From a checkpoint of a small mixture-of-experts model trained on Wikipedia.
Training: a variant of SOAP for the experts, 327M tokens.
Below are experts of layer 2 (counted from 0) of a mixture-of-experts language model. Rows are named up (a neuron's input weights, with its number), down (a neuron's output weights, with its number) and show model dimensions 0-95. Each number is 128 + 32 x the weight over its row's rms, rounded and kept within 0 to 255. Numbers have three digits each.
Before each expert's rows: a language model's description of what the expert responds to; "mostly gets" lists some tokens that are sent to it at least half of the time. This comes from a sample of Wikipedia text that the model never trained on.

# expert 6
Mid-word fragments after articles
mostly gets: "==See", " fl", " before", " j", " con", "-J"
up0:166074170148129132095159141197129155121121103110085068112115098122130127085153122158143075071099170143135110080134098084165142113107180150090089131094106121179145106181128091119154134145155136123159170159152099076152073126135165117148113148069119124157108119089150064166087205155123152139
down0:096132120132130059176105135175151145156168108181125113152091078196123128115187082103177122095102090126128143118076108116030120097161137132121087132109183085128147117133083155142122099106091142098141110132108072103135164132164124118094076176156165076117128175112120129143139190175155152113

# expert 7
Main verbs after subjects
mostly gets: " is", " with", " had", " are", " has", " have"
up0:112131121134104087069149107098157167158138146096137192125195160119119114101101155128179166093140162170104097071147074141111172131156106193151141089061125097132148166049121086111121115155092090123125157074122103104187098156160133135144183145148107124136122133176158155138067181170159117162
down0:120094171120130111090129091082199144176158103153077101150109108131173125197178125081173172133125118135091124172082159100137139168161070149127162175099126133131126124126134121102130125130121099049117114075128150150156159189143105135103069105116096132193105113169123143129149197134150149143

# expert 12
Infobox field labels
mostly gets: " \\", " place", " this", "ered", "ified", " (J"
up0:168173139123132164135186089147067143116109164164136110119210086125143170175158177110125108103166156127051145084106129132060119134157146148148141134160113161093156080129198066134125157143153132178123127131094152114111143130130117138141125162110152110124122120132099155154109095120087131077
down0:185119137127162164024166155139154120045129101149112153150108151210127110168115149134137179134102117113139097122150101067113112173101158118128095106123163105224155158091094152123158097171120100188102115102143132082147123181123157157173131119099097070124114046114107160169046129103159189129

# expert 29
Role and activity nouns
mostly gets: " member", " support", " president", " performance", " division", "”"
up0:097088148129112164147168134088094154158139143159118092072159114090097092099197105100115114098118122126143078154047141194137128151152056134119119172107134106129152113153135106156154093100162110115086114144119156127144132068125104146152153108169062134122118051116123081087104127116124165099
down0:191147145113155136152133136125136121090176080110111145159132171141134160102153078122166119119211167128053146115193097097094089123093141159151139147175113146121152138138156062101185105123152134150160118144129076134152115113150138144115132178186102101105142141091135091142116129109120147087

# expert 16
Word-start fragments
mostly gets: "it", "ot", " An", " used", "t", "il"
up0:053082109138142129204144160148094150132081111156145143180182166124122201132153058114114129065089127047176104169134129128196111158152158202119161089106142133142113112120086122107139156074140108113129114181136127151091113096123141135140103156091138151154140107163107155123112135108085112156
down0:182067099083207148114167169121134029104093119130071051172140127112130207112160074103113152149166136133084110137054134092137101172119138153085135105074128150132120131133116107145129143075133147122114137137160150081100093123097100115066136150144113122147111129164092167159194118164118129135

# expert 27
Capitalized word starts
mostly gets: " T", " N", " R", " J", " Sc", " F"
up0:152109124164159171088183148145174082119093174105101119084137163131110136113132137090143083186124048106117113125134083167144123090118126166204128197127122194134166131134134155142172157073073117133090082120113169165098087148144114100137091113148174096101048201115089119124156158127104110109
down0:090173141133099136106132136111068149152105144109141186169064115064121136065171183124118105124140122163183105044119130147107127173135111152061077161064133126150108153119125185063113098172127143132128107157108184189191129099167144135176110148108206123080130111140138089112150144098145133091

# expert 24
Articles and table entries
mostly gets: " signed", " version", "er", " champion", " A", " mm"
up0:145184112114149198088118156188180149152096169189025121154150132068105125119154111082123141129117120148129130171182170137112154049114118150165018129204137159073173097109173074151144167154113150124062147101116127096082119130074162125160136155159165079080097114139136126087161137152155154119
down0:086149189123107082134118165105116070107195143133156140090124119103067106114151158123078166074123107182144161099125092129133078147123132193130150126168100140112141112114128095087109150162145131143142092118135139083155163148124145074149089085123103198109158157123139098097114184148141101152

# expert 4
Function words, final digits
mostly gets: " at", " ===", " 18th", " 15th", " :", " possible"
up0:171075141173131174128114158155152156131107127151131135131108142125183077104138058109159103148092101073118161098130154122162097112118201105162186144151111143114097118124117094063102148133138185191137102165125097118080150112068133138160121159175142117114075183121105124124035202088136174149
down0:128122168118151147128144180120132115154147147155133174104099118115137115137124153132178202127127188040165125108086186127106107157090124169079135143145142163090108122116103113106094147156218078137147073080097085161126101187123088090134172082079142109129080123132124081131197130175183112102

# expert 1
Infobox field labels
mostly gets: " other", " A;", " author", " modern", "а", " MP"
up0:150139146145083187132057164120157166220163175143121102183138107151112120098094083117128094147135097097147147161127103121123141155088157095114056122074160064146144114105154157144165099164070165150117087164139118113149151107140154174142123102162120078126128165111141055176111146168152124094
down0:088156183152145129086135077137147115094160164141068133126156159170123120119098123120141126122147106119156057133144064159114087182113108150072139154111160130151130073136146106189103180126113149083097115194151171143095163118133140100138167131152101082119154115057075129091112151183119162120

# expert 20
Conjunctions and list separators
mostly gets: "are", " —N/a", " ·", " RUS", " nominated", " p.m."
up0:130147176134103153112148119104152228151137145138151103122120126069117138105172082121141079133176083116105111131077068119133157145117148118151107181111141162122092105125152098161176097204105193091145143180113072149069138141149153118126117152108138138130115117208148100151118162077120119110
down0:117122090072143131080081112103083193163160122151080149129164108103094105151123165112182151193134099191101134173186096153111080216113126150180129163116170145148133087112091061117204092181162164120151127135101201167070127122148153154115136104142057095074119126151161111147072141104177144132

# expert 26
Articles, headings, table pipes
mostly gets: " record", "yl", " (B", " (A", " found", "-M"
up0:102170127079099115066144164083166109172077120153108167083108143166139128097152142109113122110078089131074110092128086107071096209185098127091066097143128103183153106090194066083193204106138120101169144179134119093118180100155093137096126087140172088081092146102157161085169123127123137119
down0:126117199151093152118110136192093136132147115178162178169120086145140193092185127091115154168112114082087112123121100119097138092122138108133145090127059140118114127156130072164103137064128172181094153129105157129201128135187157142079151141136116078097101139144151137125078180138113093089

# expert 30
As, his, accented letters
mostly gets: " as", " /", " group", " form", " two", " village"
up0:192120073140098141165152118167141156146124120166167152133133181109123130144124112115103068133060138141110120081128168142113076104126133136152070144089087100099192102098172165187185152170186198124184130133154140129106103156155159169151112088105152036110110158134163135133122119189135179141
down0:134134094096125164112186131151137128102172121187143152096146146169130095122147132087133108110103125139121183123109125113107086143063168164135100090126113171116100134090097122057129108063120162133118174077112200181107144162126062111115134100118103135125156136166098106115112141159145136160

# expert 19
Paragraph-initial words
mostly gets: " after", " together", " AUS", "arm", "our", "irst"
up0:103136100094118107142163146188116105122119112167078160170175123138199090039093111134132121083113141150140095071096157092114102096107125134129143150129110133114149141147123138196147106195112092153182108123107067154127095155150162108170146139119149104129102148146131073089109112150137095137
down0:124110165154119166108084136146090091119125135135113121159143069115107148125115161188128096138138075098146152098137146161111143096087109096084128099102134152146163236204076144144150128147106085099131161113151085179082138127155165118103150216119168089164072088173149059114109090202143097077

# expert 5
Numbers in tables
mostly gets: " 50", " 38", " 45", " 42", " 44", " 43"
up0:151134146103087154152073146126138075135124095169162144172088071109127139132176141090161156123184180129117092098115099051134143120092133085106173113089086155153174157172140031111138167102169098163135146100085092105113092115153156163101092164146181053173104141134106121113106134115136085135
down0:064136138112139091156176148086089137110137106079181136057107069156129139128093172151119151104080100190074133168128131131170133094102189167140119033095121149105150081112061156154117090178046102090119157139137088113137130128120142149126142093168151157133157156156145162104123144123112051119

# expert 13
Mid-word pieces, to
mostly gets: "On", "|---|---|---|---|", " 1;", "ge", "ks", "ous"
up0:083132151139088150154174105127100210175152162171182155120139137128112139155137158154143162156161164063103104141111145138133129128200151073143083144122123152077105152126175115159177095150103153111082184139162149155147127092138187150193051122162118155064074108141137122170153170120109158083
down0:128118166128162146107200124169093166118120105104102154199160161070143103116158124123165088128106153146136207127114102090124148151191110083144102144156036141102091139133137181140088129123162140121140129158160150129163110150135190079146107135126171149115162091089149178133109165102078144120

# expert 22
Sentence-ending punctuation
mostly gets: " probably", " earliest", " 2014.", "he", "-1", " 2011."
up0:118131127084125150086102104112126118163129158107125174156141128143188191147136184157118135085114128065111104052154149149082115080145163125152175104052139136159133156138123144094124157104143202169100140118121132136103090117134103148165107088101128109150120074136162203152132167178112098081
down0:140130058173150118080000163164085138122137097078168145105108090110158100184117118164191154127096165139111158180116161152103172130126126138119161147169106158104151161121127131107138131128102066163123080072169159205117068191095123129155113101133117163134153089124151141128126039113153090158

# expert 3
Months, line breaks, headers
mostly gets: "====", ":00", "ights", " July", " February", " 198"
up0:125131096116100135114109094124117124088111107108074139113137186112112124130166070119130111139144147124123087133142112172090080042178195143134168170126113158123106152112125214145142155156173144121136034173124109136090127067176134148113140121173136117132133079128109133090132174123129137122
down0:143120163165159113135107180154112118119134151116134120142105096089136138135138174151173115195215118135134144091152071121113176091106073105077141097092145176133181074079127116158155100147128126122184136172129147136138105147162088087097136175101100144097129167134185099119111169131115161152